config = dict(
    activation='squared_relu',
    router_score='softmax',
    normalize_top_k=True,
    router_bias=True,
)
Below are experts of layer 5 (counted from 0) of a mixture-of-experts language model. Rows are named router (the router's row for the expert), down (a neuron's output weights, with its number) and show model dimensions 0-127. Each number is 128 + 24 x the weight over its row's rms, rounded and kept within 0 to 255.
After each expert's rows: a language model's description of what the expert responds to. This comes from a sample of Wikipedia text that the model never trained on.

# expert 27
router [103  90  85 158 138 148 137 140 149  96 136 144 122 182 152 127 131 130 132 153 105  80 151 130  75 147 134 150 129 144 103 156 116 150  91 142 112 127 110 155  95 170 112 107 148 165 146 116 109 167 107 161 115 127 113 129 104 128 107 173 146 134 162  99 101 115 127 147 143 156 120 124 126 111 114 100 132 140 131 152 112  74 162 151 138 123 140 153 115 146 144 115 126 100 144 115  97 126 136 121 138 123 125 101 141 154  83 122 143  99 156 144 185 129 121 150 169 140 141 144 175 179 167 101  95 104  97 114]
down0 [127 111 148 122 124 158 123 117 150 134 110 115 121 194 115 177 109 114 106 138 174 129 148 140 154 154 124 119 121 138 142 150 136 118 132  98 101 123 145 101 115 158 125 138 144 113 139 132 100 108 123  87 136 151 132 134 146 146 117 202 138  97 123  86 117 151 118 170 135 116 131 141 103 149 125 187 149 113 141 171 151 149 115 156 113  95 157 111 115 168 145 120 182 113 132 105 100 134 170 184 137 119 126 122 150 177  94 129 132 129 147 169 102 133 177 120 121 116 133 136 130  83 112 136  97 165 134 122]
down1 [100 134 160 167 141 138 167 134 128 171  96 113 154 159 179 152  97 128  81 131 120 150 126 138 129 122 120 122 127 141 135 111  91  97 142 148  96 127  90 153  97 156 140 114 143 164 141 135 136 105 123 109 110 110 150 161 139 119 163 129 108  64 121 198 136 178 138  91  74 137  88 101 126 113 119 117 119 141 136 132 151 128 119 158 119 111 129 215 150 138 124 137 131 121 100 132 132 113 111 171 137 148 141 130 130 135 128 133 136 117 129 135 109 119 157 137 158  79 140 144 119 136 165 127 104 151 139 119]
down2 [141 116 103 117 134 161 152 123 123 132 111 122 167 150 105 154 157 140 148  98 100 105 122 118 181 148 103 112  96 117 101 101 142  90 117 157 132 142 146 109 131  74 145 100 108 132 118 156  84 131  90 122 138 114 129 111 109 159 113  85 107 108 137 137 122 148 145 149 121 121 125 127 118 127  70 140 107 137 124 164 100  91 142 103  93  90 126 137  96 133 123 130 157 128 126 104 160  92 133 161 118 130 176  86 151  87 149 127 166 100  90 114 170 117 133  92  90 139 172 140 110 117 144 114 134 145  83 104]
down3 [ 92  95 125 139 108 181 142 129  88 117 135 145 142 151 160  97 115 131 138 104 119 154 113 140 166  98 106 114 128 130 114  82 126 106 156 109 124 111 128 132 126 153  97 151  66 129 146 155 133  77 164 106 133 131 147 149 127 138 120 130 122 103 140 154  83 135 134  96 124 130 107 107 145  97 107 153 174 131 126  94 133 107 160 154 126 168 136 151 137 151 118 122 122 113 118 156 126 172 169 125 103 119 115 172 122 127 125 128 128  63 101  99 118  66 155 129 146 132 105 122 118 143 101 100 100 161 176 128]
down4 [108 136 156 108 121 143 137 129 102 128 104 162 150  81 119 114 145 135 155 133 146 165  83 138 118 107 159 156 163 176 158 138 135 141 145 108 123 114  87 113 152  90  92 108 176 138  96 123 108 132 121 134 132 111 149 138 125  98 145 107 124 115 112  81 124 131 113 142 101 119 150 119  82  87 154 114  83  91 164 114 152 148 110 144 110 109  92 145 113 144 127 177 134 137 113 147 149 135 125 150 131 153 156  56 136 145 133 151 139 130 145 127  83 105 151 189 150 142  89 135 139 106 137 112 131 136 101 129]
down5 [114 135 128  69  82 150 146 168 131 153 146 154  90 147 123 121 143  92 122 116 118 167 165  99 124 155 143 136 143 138 150  92 118 113 152 145  99 150 116 138 127 130 138 149 154 112 100 114 110 131 123 135 148 138 122 125 107  84 140 128  88 122 135 145 129 132 105 101 138 128 143  96 131 148 126 148 136  80  95 184 123 153 113 161 104 114 108 134 152 102 185 173  99 167  84 112 109 121 104 104  96  85 138 149 119 136 157 108 142 157  97 130 141 122 173 152 148 139 145 146 105 147 144 111 142  88 171 157]
down6 [144 166 118 128 177 176 135 147 112 146 167 136 151 174 178 106 113 114 114 101 167 135 101 120 142 132 145 129 107 157 135 123 159 108 115 145 145 120 171 121 116 162 135  87 145 132 116 129 131 148 141 131 125 121  89 136 146 171 134 128 157 148 115 146 105  87 133 109 147 146 100 130 147 176 139 110 146 119 150  93 108 143 132  77 171 111 141  99 162  94 111  90 127 152 136 125 103 171 101  99 110 137 146 130 140 137  78 107 138 121 103 137 106 122  91 124 118 118  75 104 103 157 145 150 122  88 144 157]
down7 [139 136 122 127 116 145 166 100 121 166 141 137 127 183  98 118 116  94 142 114 133 104 141 154 132  85  91 119 133 128  82  81  90 106 137 118 133 138 132 140 162  84 157 151 155 139 146 136 141 149 159 129 110 121  97 135 144 146 141 107 115 117 119 142 131 145 127 116 125  76 107 155 112 111 109 168 137 138 136 141 122 143 147 140 164  76 108  89 136 152 121 113 153  95  98 130 132  78 150  95 154 175 144 149 157 121 120 143  98 155 137 154 128  65 167 125 130  87 136 151 129 114 117  90 152 161 122  86]
Description: Infobox field labels. Field names and list items in infobox lines after a dash or line break, like Produced by, Born, Died, Coordinates, Succeeded, Order; also non-Latin byte pieces.

# expert 23
router [120 118 111 141 146 128 148 141 158  92  90 145 113 154 148 156 133 134 163 155 131 123 152 113  95 107 111 126 164 145  73 157 132 132 145 100 112 113 101 129 128 138 131 104 169 138 114  97 117 165  78 180 156  96 153 144 126 102 147 130 152 162 127 111 107 105 102  89 145 156 122 143 123 129 178 113  98  98 142 112 166 120 148 163 105 148 138  88 100 141 116 125 140  83 128 174 111 137 135 168 142 132 143 132 163 143 127 131 146  83 148 177 149 112 127 134 127 150 116 143 132 186 170 109 131 133 104 109]
down0 [ 79 150 134 116 148 122 146 121 129 150 129 180 141 165  84 138 124 153  94  96 119 123 184  93 115 147 126 103 110 141 113 117 124  90 133 124 136 114 143  94  99 145 158 130 100 103 123 118 133 141 155 126 134 150 100 121 154 174 141 131 136 108 113 127 108 104 120 109 160  97 119 124  77 125 140 139  64 158 153 152 152 140 148 111 110 139 104 169 195 123 119 159 148 138  78 136 142 125 152 135 136 122 108 170 141 130 129 117 107 147 103 129 146 136 144 114 170 118 138 105 112 137 135 124  58 115 177 129]
down1 [118 157 109 132 129 139 116 150 116 119 147 139 119 137 131 147 102 177 150 117 160 138 138 138 101 118 137 157 133  85 128 163 125  91 130 115  92 138 101 150  93 166 151 144 136  99 136 167 106 115 121 181 122 147 126 138 167 139 163 132 120 127 117 165 153 122 153  88  77 150 106 134 129 153 112 133 125 171 165 116 160 144 163 132 170 142 145 143 138 110 141  96 151  75 152 127 106 100 132 142 117 150 102 173  98 109 146 116 152 135 118  96 112 107 101 125 128 161 140 162 189 162 162 123 118 164 116  97]
down2 [ 99 118 104  99 116 138 153 119  70 161  80 130 149  91 131 127 169 129 103 134 129 134 110 128 136 147 160 150 100 129 108 106 116 139 114 159 129 104 121 158 137  90 129 107 136 106 122 116 113 118 136 105 164 146 137 147 105 115 123 155 146 152 140 135  84 180 106 145 128 140 113 181 133 122 130 128 112 136 139 154  29 125 133 115 142 120 164 146 181 115 149 118 133 117 119 157 115 103  65  92 112 119 135 128 148 136 140 134 136 101 168 168 130 117 139 101 107 121 115 168  89 115 105 123 104 123 159 119]
down3 [119 158 146 176 128 109  97 123 109 150 123 149 109 127  94 121 161 108 136 151 109 156 125 131 115 150 115 154 127  98 120  94 113 145 139 140 106 148 147 127 183 128 112 121 130 141 124  78 137 114  80 128 141 149 186 145 161 160 117  99 110  77 165 122 122 134 135  94 109  92 148 127 130 122 131 152 146 129 126 134 104 119 128 116 134 111 146  89 150 151 157  92 137 133 162 103 170 130 167 134 138 151  98 113  71 107 130  91 137 117 126 138 159 173 176 121 182 131 125 111 116 146 150  94 142 144  85  99]
down4 [144 156 146 109 168  93  99 179  86 150 122 142 146  38 161  87  96 154 114 125 111  83  88 144 133 107 136 140 152 110 102 133 145 126 120 160 138 144 129 179 113 110 122 139 144 118 130 153 144 120 136 160 138 122 152 115 113 106 119 153 156  97 109 104 127 118  93 131 133 136 146 132 108 149 135 114 120 155 136 186 183 110  91 104 109 136 137 174 150 131 118 157 111 148  87 167 124 130 163 150 147 140 135 146 113  79 109 113 115 145 141 126 120 124 115 116 142 161 166 120 117 145 142 136 114 110 134 108]
down5 [116 180 138 169 135 141 122 142 121 127 147 156 109 121 153 134 148 123 140 146 137 127 112 104 149 127  95 120 117 127 118 135 101 163 143 134 121 114 116 108 192 111 105 128 101 115  90 166 153 123 132 160 112 143 167 152 142 138 134 100 122 139  66 143 105 133 134 113 143 151 141 152 152 145  70 138  88 117 135 152 113 114 110 142 139 123 136 115  93 133 147  97 104 132 136  91 120 104 161 115 143 165 105 147 104 136 145 117 114  62 127 145 128 161 118 120 112 173 126  79 118 133 187  54 126 156 110 136]
down6 [120 117 119 113  88 138 119 136 125 103 174  95 134  82 141 116 123 185 108 145 124 182 123 161 116 132 108 149 160 140 118 128 139 163 110 124 108 142 102 155 151 123 122  85 139 137 109 158 126 133 121 107 153 126 120 131 151 121 193 163 132 144 184 120 135 103 165 150 109 131 138  90 162 150 114 127 162 150  96 122 109 126 130 142 170 116 127 126 125 147 154 118  93 148 170  98 147 121 155 144 139 154 187 144 108 127  64 134 151 110 131 135 117 131 134 142  95 146 115 117 177  98  92 156 138 148 135 109]
down7 [106 121 100 155 130 145 122 120  60 113 117 123 125  51 146 156 163 170 128 115 150 151 103 146  97 144 135  79 126  82  97 115 124 133 164 137 123 105 131  79 101 120 163 153 130 135 138 156 133 139 106 132  91 114  83 129  83 107 162 152 186 120  90 143  85 148  77 109  97 125 141 125 142 110 102 123 140 138 136 122 126 104 144 127 119 123 117 136 140 136 127 126 120 118 149 108 135 114 114 169 111 137 120 124 104  91 137 158 120 119 132 144 116 147 124 126 141 155 165 143 118 146 119 102 126 167 121 188]
Description: Commas and clause subjects. Commas ending clauses, and subject pronouns or auxiliaries in narrative biography prose (he, she, was, has, who), plus word-initial "r" as in "r|ented".

# expert 21
router [130 112 128 125 157 118 162 182 133 140 127 110 133 139 133 178 118 145 201 168 105 111 137 152 102 115 127 117 149 146 100 140 133 156  96  85 112 104  73 140 117 126 100 124 153 133 131 111  78 147 111 166 143  84 104 150 108 106 126 137 169 151 140 108 126 113 118 115 160 181 115 129 108 126 172 130 119 134 141 164 142 154 144 136 125 110 128 117  81 132 123 125 124 111 156 131 124  91 104 122 139 148 143  93 148 159 115 157 151  96 165 157 169 131 128 149 135 162 152 143 146 149 166 146 146 107  96 152]
down0 [128 133 154 163  78 145 154 153 130 146 137 134 142 146 139 125 137 135 104  74 148 126  97 157 105 127 154 153 128 133 100 117 136 148 147 153 150 145 157 115 163 135 185 178 140 114 142 110 103 152 151 145 145 130 104 144 155 123 144 160  78 134 102 166 107 125 143 155 128 131 157  78 127  86 152  94 165 137 145 138 109 147  96 130 176 125 137 119 151  98  92 109 161 123 111 128 100  92 135 143 167 128 106 131 106 125 132  89 141 105 112 126 105 159 155  93 127 129  79 177 115 133 117 119 104 142 162 114]
down1 [174 143 117 105 124 133 105  88 169 158 119 151 143 136 135  88 125 148 105 127 129 160 145 105 102 155 124 117 130 135  99 156 100 117  82 135 155  97 138 124 151 160 130 134 129 117 131 120 152  88 105 137 137 134  74 136  73 121 166  98 134 128 128 166 115 115 135  95 126  91 122  77 106 147 158 144  99 159  84 115 110 103 106 135 105 118  95 121 145 134 152 131 125 175 146 153 152 109  87 104  94 137 101 134 135 111 111  99 143 169  93 165 148 122 129 157 149 133 117 122  95 112 101  92 100 102 140  92]
down2 [153 111 141 154 105 165 128 150 123 143 153 137 164 194 131 115  90 102 123 139 112 170 141 118 115 131 127 123 159  84 178  92 179 120 152 155 161 139 126 117  79 137 137 132 122 124 104 117 136 117 110 146 118 146 133 100 142 131  84 137 116 121 138 157  73 178 161 130 111 146 108  82  95 125  71 107 132 111 112 140 143 121 149 144 112 114 157 120 139 132 118 119 137 142 114  91 131 150 123 139 136 148 124 164 110  96 156 105 118 123  98 127 106  92  95 171 116  82  89 142 116 115 158 150 161 120 117 125]
down3 [117 171 136 118 123 121 114 144  91 148 134  82 147  28 168 142 121 148 134 118 127 120 164 130  88  79 122 118 118 111  74 112 130 117 101 128 134 155 111 151 156 117 127  72 140  77 129 181 164 134 133 116 121 116 132 130 132 141 148 145 133 122  68 112 130 143 151 113 136 132 147 110 132 155 150 140  87 130 164 143 129 122 129 104 147 176 148 137 124 105 148 118 150  92 115 154  99 117 102 129 138 106 148 142 134  62 130 124 144 130  85 144 138 124 136 119 125 143 146 161 138 130 150 108 119 122 147 132]
down4 [159  74 120 121 144 147 134 140 121 133 116 134 112  95 103 108 127 103 172  85 118 133 130  95 100 123 133 160  93 125 155 119 120 112 167 127 139 124 132 138 153 139 133 148 162 123 127 166 105  92 133 124 160 144 130 128 166 110 106 116  98 127 125 127 122 107 126  95 119 170 100 160 150 132 112 121 146 113 139 105 162 114 175 164 113 134 158 121 127 128  92  96 151 117 139 148  64 132 122 134  75 135 122 135 125 149 154  59  96 127 166 111 175 138 169 131 101 135 115 120 147  92 184 117 121 129  87 132]
down5 [ 90 137 123 116 138 144 115 117 163 114 147 100 130  95 127 138  75 128 110 133 149 136 140 118 146 107 119 138 125  76 140 131 101 170 132 117 114 134 121  82 161 124 151 174 125 127 107 144 116  99 118 102  92 165 131 118  76 164 154 125 108 136 157  96 114 161 132  95 116 124 133 112 154 118 133 111 138 106 138 130 103 168 106 161 153 119 113  98 154 105 109 155 116 159 181 158 122 103  96 109 170 157 147  87 104 116 140  87 131 113 141  70 127 127 101 147 139 112  84 122  94 154  96  98 158 138 115 122]
down6 [130 100 130 154 103 141 102  73 154 109 126  86 140 138 148 149 119 138  89  75 125 137  29 132 176 124 102 128 147  95 156 170 117 100 122 140 152 153 128 125 118 138 127 152  82 150 128 125 123  97 162 143 145 117 125 152 133 111  93 123 122  86 102 133 127 117 104 139 140 124 104 114 158  86 142 144 150 102 113 149 126 125  97  70 123 146 147 145 133 110 139 132 166 125 111 141 140 127 172 127 101 146 165 116 110 162 134 123 151 165 137 157  91 167 145 136 127 141 147 156 126 144 108 129 141 147 120 142]
down7 [120 134 142 136 101 127 109 111 105 135 125 130 118 113 125 136 133 149 136 146 184 117  54 103 139 100  96 125 126 100 129 103 138 107  98 163 157 116 159  96 139 111  89 129 115 114 125 146 146 128 155 143 148 147 105  97 171 112 140 120 170  95 146 120  89 111 174 142 111 158 137 146 137 142 124 161 129 121 107 116 158 176 138  87 108 101 118 130 155 166 112 101 125 117  83 119 142 142 142 130 110 136 136 142 119 161 163 181 102 158 139 168 173 131 154  84 149 167 100 151 112 120 122 138 117  90 148 101]
Description: Conjunctions and punctuation. Joining words and sentence punctuation between clauses and list items, such as and, but, until, including, periods, commas, semicolons.

# expert 4
router [102  89 118 181 163 171 122 133 147 141 122 146 174 156 143 124 125 132 127 140 115  77 144 146 143 104  73 116 127 117 102 146 122 133 129 126 143 136  79 119 152 155 123  88 111 161 108 102 114 175 124 135 132 101 124 190  95  72 114 133 117 180 172 124  93 116 105 136 175 150 144 129 130 118 132 120 108 142 124 149 138 134 117 165 135 132 120 105  92 157  95  98 150 139 122 135 133 106 150 142 124 116 123 117 148 156 110 158 159 124 145 153 158 118 144 164 147 157 142 129 159 146 165 128 154 106  92 131]
down0 [136 103 111  98 139 128 116 158 124 109 101 121 116 126 165 142 108 144 109 147 102 100 112 125 155 145 120 121 135 110 137 127 138 112 121 115 115 140 136 116  92 131 150 150 117 155  98  87 117 174 128 128 124 160 137 103 129 142 138 142 121 127 108 155 150 132  92 122 138 109 169 158 141 143 151 104 146 163 142 136 152 105 143 102 140  83 148 164 148 149 109 145 143 190 143 137 153 138  63 154  89 118 147 105 171  66 109 119  87 140 153 128 160 160 100 106 121  76 112 147 175  99 128 149 167 172 137 141]
down1 [113 127  87 152 131 137  90 148 123 124 137  94 115 107 146 120 116 108 114 147 171 128 122 114 108 186 113 120 152 120 131 112 169  95 172  75 151 155 126  79 109 114 173 131 169 127 113 119 181 130 136 145 131 108 167 124 132 152 147 143 158 120 157 124 134 131 146 149 113  91 187 108 168 166 121 145 123 153 129 162 136 137 128 209 116 153 132 123  98 164 138 155 129 113 111 116 153 103 110 109 142 138 112 123 142 129 131 118  96 119 147 148 109 121 135 118 184 125 127 110 135  95 114 124 127 152 117 166]
down2 [133  92 130 100  83 122 129 104 150 168 101 134 158 123 140 189 102 134 147 118 134 119  60 136 133 111 140 133 115 135 145 125  84 130 117 114 121 132 102 139  89 101 130 127  90 156 134 142 143 126 130 116 119 100 123 106 148 150 140  39 131 131 132 123  83 135  93 169 132  97 109 143 108 111 119 151 129  84 125 175 126 124 103 131 166 130 191 104 152 102 152  93 120 106 106 112 117 113 104 109 127 146 135  98 177 130 139 119 164 116 107 111 155 127 146  88 136 123 122 134 140 107 128 156 158 136 122 120]
down3 [113 109 111 145 154 132 120 143 114 152 128  81 139 191 164 142  86 141 130 116 138 116 111 153 163 111 105 161 126 118 135 138 121 144 110 143 155 128 122 124 114 100 101 167 116 130 145 105 159 107 133  91 119 115 108 108 107 145 108  93 138  70 117 114 139 159 138 141 136 140 125 172  92 107 115 146 154 112 121 114 175 151 142 169  61 153 134 129 142 118 137 141 118 100 136 163 142 120 109  98 152 137 155 148  97 100 164 146 124 119 184 104 115  91 135 157 141  99 181 102  93 122  99 139 106 155 139 148]
down4 [135 123 143  97  86 148 137 155 150 120 141 107 110 140 131 104 105 105 126 134 143 131 145 137 107 108 141 138 119  88 133 151 135 121 186  93 107  89  88 138 131  93 113 134 109 106 115 121 175 135 150 103 141 122 122 117 155 108 132 123 131  62 118 130 115 104 153 150 133 118 127 155  85 135 201  97 108 138 124 127 126 126 136 133 145 136 134 126 123 139 151 155  73  82 127 156 145 121 110 160 101 118 140 172  98 143 153 147 164 157 136  76 109 124 171 129 113  81  85 145 101 102 141 112 134 173 113 114]
down5 [134 103 134 157 102  88 144 116 113 143 139 136 160 166 105 141 152 106 137 177 138 145  93 162 142  96 139 145 124 149 130 182  99  98 110 110  92 149 163 139 131 138 130 127 126 144 130 139 142 155 128 150 123 152 142 110  84 121  97 124 130 128  83 111 116 143 112 144 127 108 141 150 137 110 110  64 138 111 140 159  86  96 121 124 107 131 140  67  82 139 143  95 118 141 130 131 112 126 108 159 140 116 176 142 113 115 130 128 121  83 132 162  75 155 116 137  93 155  83 114 107 103 133 143 168  99 127  87]
down6 [127 151 108 148 121 142 119 136 109 116 109 140 140 103 170 116 127 139 136 118 140 127 170 151 112 161 124 141 134 103 126 155 136  98 136 143 165  86 113 120 156 140  97 100 102  91 165 106 180 156 150 164 119 154 165 132 137 138 133 182 106 121 116 109 124 128 145 107 185 103  98 122 165 134 106 138 118  98 160 114 127 130 103 133 118 134 150 149 165 129  84 148 147 135  93 140 159 159 101 127  99 130 128 122 126 119 186  61 166 155 115 116 148 106 100 131 112 145 155 160 158 113  92 112 147  97 136  98]
down7 [123 122  92 113 150 140 119 141 117 164 123  98 139  97 106 124  83  99 107 106 124 117 138 146 147 124 121 148 166 164 157 125  83 146 129 116 150 140 153 132 159 135 148 127 105 142 170 117 102 101 141 125 122  97 149 156 153 170  81 117 137  93 129 150 137 108 118 152 102 157 110 129 140 104 139 113 114 117 149 158 134 144 147 138 156 109  71 124 115 142 112  81  92 108 128 148  91 110 121 157  85 169 121 107 111 107 165  99  93 161 135 190 121 105  94 121 143 115 147 101  92  81 125 154 157 132 151 123]
Description: Word-piece openers and in. The preposition in/In, plus early fragments of proper names and rare words such as al, r, Br, Pr; month names January, November.

# expert 16
router [113  94 105 164 136 138 118 157 167 126  78 140 155 158 119 167 108 144 139 131 113  92 166 153 103 116 104 143 150 120 107 142 117 148 124  94 134  98  98 129 138 151 124 101 144 174  97  97 113 135  76 174 111  99 121 154 120 104 132 155 135 161 155 109 118  99 146 121 145 170 131 130 103 134 154 131 128 142 159 160 140 115 146 170 100 138  99 113  72 122 113 100 152  86 137 165 135 119 132 183 157 112 128  98 136 135 102 154 147  83 140 136 143 123 114 130 126 147 154 139 168 122 136 103 177 114 135 130]
down0 [151 117 132 102 151 182 120 150  97 164 111 110 171  91  48 136 136 139 143  74 113 137  86 110 152  85 131  80 120 149 114 140 136 140  97 125 131 146 121 126 137 133 134 125 158 118 146 138 113 100 144  80 156 109 103 113 140 123 135 132 111 133 133 110 133  89 141 120 148 115 142 119 104 146 159 118 120 114 116 126 153 139 137 188 135 123 111 136 129 146 129  97 122 148 170 133 124 166  76 138  97 128 145 139 147 177 116 130 149 178 138 111 123 159 131 162 139 102 174  82 112 125 157 136 109 139 112 152]
down1 [127 145 110 133 145 104 120 131 105 131 129 144 129  83  80 163 106 120 135 113  91 107 151  92 124 146 152 105 131 141 111 107 146 129  96 119 147 118 138 112  93 101 131 104  99 123 142 119 135 112 171  90 128 107 121 140 117 161 118 124 117 138 106 103 112 163 113 103 142 158 142 122 151 110 145 116 112 174  90 144 151 122 150 107 106 103 184 107  92 148 145 129  89 164 139 145 203 151 104  98 113  84 138 148 106 102 181 137 132  95 148 116 104 104  82 132 139 101  88 137 138 139  91 120  98 153 117 147]
down2 [105 110 142  95 120 159 103 120 138 111 123 136 108 105 127 162  70 100 112 128 147 139 152 140 132 194 116  46 136  97  99 105 141 148 143 114 137 155 132 120 100 109 146 123 140 136 101  71 124 138 150 132 113 156 140 135 160  97 168 151 141 112 139 153 110 130 127 185  94 101 120 101 123 145  90 116 163 130 168 148 162 165 119 126 137 135 164 140  83 111 136 145 126 116 152 115 160 140 121 134 135 139 146 138  98 132 168 116 102 131 115 140 137 138 131 142 147  98  67  94 131 145 139 115 150 149 159 129]
down3 [148 141 142 125 152 110 118  84 148 133 134 108 158  46 112  70 123  96 114 101 150 104 133 126 101 121 135 145 129 152 134 152 112  94 119  96 161 127 142 105 130 115 135  88 147 104  88 142 109 188  99 152 127 148 154 128 120 119 138 150 126 156 118 131 152 140 154 119 151 125 129 150  98 144 156 135 156  86 143  99 107 130 151 127 135  97 117 133 123  92 149 166 151 152  88 122 103 175 139 126 138 156 144 169  71 136 118 133 115 116 121 106 120 141 140 132 113 146 132 154  91  83 115 171 140 146  91 146]
down4 [126 134 145 201 141 109 110 136 149 130 132 138 103 124  73 177 117 117 118 100 125 151 156 181 125 161 155 128  96 128 118 114 132 119 131 165 126 142 119  73 130 151 146  85 136 147 127 121 107 127 111 129 167 140 135 130  90 149 134 144 141 122 137 123  85 159 131 134 148 134 124 167  86  98  94 129 134 119 144  84 129 146 128 128 161 149 174 111  86 164 168  81 142 143  83 148 128 109 128 140 124 115 149 137 163 167 142 162 120 155 171 129 156 123 132 112 149 137 119 126 133 146  95 120 114 148 176 115]
down5 [114 135  51 133 111 110 168 166 118 123 106 154 122 126 104 149 156  80 119 137 125 138 171 126  88 167  89 117 160 131 114 118 154 142 103  90 207 121 130 167 116 127 141 121 154 131 136 158 126 152 127 115 149 149 120 149 128 122  99 145 132 151 124 158 110 137 133 177 141 133 117 116 137 101 113 134 122 126 108 123 127 111 124 112 164 139 120 134 137 132 126 137 151 119  96 165 129 110  64 126 108 143 156 176 123 124 134 110 186 143 108 108 122  80  89  81 126 146 139 138 146 146  93 144 104 139 130 112]
down6 [137  64 129 121  90 129  89  63 109 122 155 112 106  89 110  94  88  98 120 126 115 133 158 133 109 183 125 146  93 118 137  95 120 130 125 143 136 146 117 135 166 176 123 112 121 152 126 147  86 133 147 109  79 126 153 130 144 154  96 169 132 138 143 131 129 119 159 115 107 157 110  92 113 141  92  99 130 117 170 143 143 144  97 145 135 118  70 149 118  95 109 156 131 158 106 125 103 140 147 148 112 135 108 123 135 130 111 109 119 110 128  92  66 164 114 156 129 106 134 101 147 139 146 115 117 108 136 111]
down7 [164 143 104 149 140 106 129 107 124 115  98 118 103  46 116 125  98 125 106 130 126  92 175 122 128 165 114 164 137 129 139  87 107  95 107 126 124 119 120 117 124 104 107 146  96 150 114 144 156 193 135 150 124 114 154 140 168 147 129 119 102 126 130 157 150  93 114 106 165 105 128 135 147 189 150 169 152 109 131 155  89 134 164 138 119 133 133  95 111 129 144 131 124 143 100 144 151 118 156 162 120  83 114 126 153 168 117 160 137 120 155 174 110 139 134 141 131  91 152 138 107 148 128 118 141 161 157 150]
Description: Capital initial letters. Single capital or lowercase letters starting a name or word, especially after a pipe, quote or parenthesis, as in K-iss, H-annah, Fitz-g-ibbon.

# expert 7
router [130  62  96 154 114 193 133 139 154 115  65 154 144 181 142 170 157 145 163 130 109 137 183 161  90  85 100 152 145  87 121 142 106 135 121 141 123 125 108 154 130 137 128 101 117 143 137  82 128 147 126 146 148  88 125 152 137 105 100 154 121 158 143 156 112 130 109 126 143 152 142 126  87 109 137 108 128 137 158 149 122 141 112 138 122 118 113  86 121 126 121 124 145 106 112 154 101 110 137 164 167 113 150 104 160 133  79 138 148 121 157 141 144 132 132 147 142 127 127 146 138 131 167 125 126 133 137  72]
down0 [ 79 118 102 107  97  91  82 137 132 133 131 169 126 105 135 113 120 144 150 137 124 144 165 168 134 114 131 132 151 162 139 105 170 139 131 109 156 129 122 135 109 121 141 116  95 111 158 129 174 122 125 134 120  96 114 137 140 132 127  94 130 150 132 128 116 144 121 137  88 134 113 141 163  81 155 136 106  90 139 146 116 126  74 173  79  98 109 143 121 140 140 152 139 118 173 102 133 133 163  79 113 161 162 131 141 112 101 138 162  94 126 125 125 126  91 104 139 113 130 151 142 148 109 130 111  73 148  53]
down1 [147 115 162  99 134 124 115 119 131 135 131 161  73 133 111 129 157 145  93  61 128  90 183 122 165  88 135 157  98 100 126 155 128 153 142 163  94 136 108 117 137 126 156 144 135 188 135 132 138  80 144  68 126  91 110 128 134 144 149 144 169 108 137 110 118 110  99 183 120 118 104 130  81 112 138 119 133 135 135 164 109 157 109 118 158 122 120 125 145 117 150 135 132 117 118 145 112 119 148 132  79 167 153 141 116 129 169 153 127  81 141 141  83 114 128 129 134 144 159 114 114 117 121 131 123 105 147 111]
down2 [169 187 138 147 134 170 111 130 134 145 133 157 125 147 136 152 111 108  74  79 104 109 178 135 112 164 112 140 129 159 110  81 128 116 118 142 110 155 152 109 151 149 160 126 127 130 142 108  86 126 104 127 156 117 138 123 147 146 134 162 186  93 123 142 153 163 133 133 166 109 152 122  90 126 129 174  93 161 150 116 149 105  92 145 145 147 132 100 113 101 152 155  94 143 136  83  87 142  94 153 100 144 117 147  97 152 101 133 123 113 120 129 133 114 125 117 103 122 117 111 100 112 118 111  83 124 111 147]
down3 [110 107 153 170 167  95 169 116 105 174 139 114 111 135 136 134 125 124 119 123 159 168 219 127 133 103 131 161 151  95 156 122  78 151 128 147 102  94 153 128 108 168 147 119  92 119 100 139 130  97 153  97 120 150 128 144 152 153 125 120 101 144 135 136 107  91 116 116 151  89 114 100 151 119 114 130 158 122 158 115 156 112 118 115 131  95 133 140 141  97 154 142 144  99 120 148 125 119 131 110 168 109 105 103 135 118 129 144 110  68 131 154 104 145 154 114 162  94 133 128 185 109 121 140 114 137 126 100]
down4 [149 135 180 147 138 148 134 124 142 140 168 109 131  85 108 143 167  87 136 107 124 120 145 101 143  92 115 163 150 100 180 125 141 117 129 136 133 125 117 158 136 206 155 126 115 128  81 126 144 179 122 125 147 133 101 104 143 103 135 149 115 110 145 166 129 128 124 133 102 166 153 138  90 181 116 126 173 151 145 123 130 118 153 138 104 103 174 166 172 133 120  85 123 110 134 160 137 128 130 116 114 101 115 117 133 104 174 119 124 152 103  96 166 128 150 115 128 159 136 134 131 112 147  92 112 151 108 152]
down5 [152  78 150  94 104 172 123 139 108 159 105 146 128  75 115 160 132 166 126 120 105 143 131 144 101  62 159  93 106 113 116 141 159 162 128 149 140 119 102  89 148 108 136 128 102 142  97  97 100 137 140  96 127 155 101 139 154 105 126 152 155 156 117 122 122 100 140 126 116 161 161 152 107 146 104 112 144 174 151 125 157 121 122  95 118 116 156 136 142 118 121 113 119 149 130 126 146 175 155 152 130 139 159  89 122 142 127 153 143 113 154 168 134 118  96 123 125 129 158 143 142 189  94 176 114 148 154 122]
down6 [122 114 133 133 142 105 102 138 135 140 114 107 127 174 156 117 101  75 132 123 124 144 189 130 116 196 168 116 150 148 137 102 133 121 119  85  90 100 133 124 157 146 116 151 124 107 134 147 124 138 182 128 141  93 150 140 104 170 152 129 163 176 129 147 147 116 134 113 150 122 143 118 128 146 141 185 122 142  92 133 146 137 175 150 125 103  98 162 173 118 150 132 151 132 119 112 175  92  95 131  97 133 130 156 129 116 126 153 116 142 141 132 132 110 111 159  87 120 114 120  80 109 134 120 117  90  89 144]
down7 [147  96 115  92 105 123 134  93 112 132 134 141 146 105 117 155 102 118 132 140 164 122 140 123 105 166 130 133 144  88  98 122 129 110  96 168 144 135 113 137 129 103 155 138 121 194  99 102 121 158 146 127 118 137 140 117 121 145 141 136  77 153 124 146 161 175  64 132 106 105 146  84  73  88 138 147 111 162 176 142 172 122 120 131 147  85 128  95 144 108 121 141 150 133 149  81 128  95 123 119 106 128  84 147 112 137 138 132 157 122  96 133 133 134 135 119 134 145 130 151  84  97 129 170  90 113 126 139]
Description: Mid-word Latin syllables. Word-initial or inner syllable pieces like con, re, inter, pre, on, res inside ordinary Latin-script words: "con|sequences", "Alf|on|so", "f|res|co".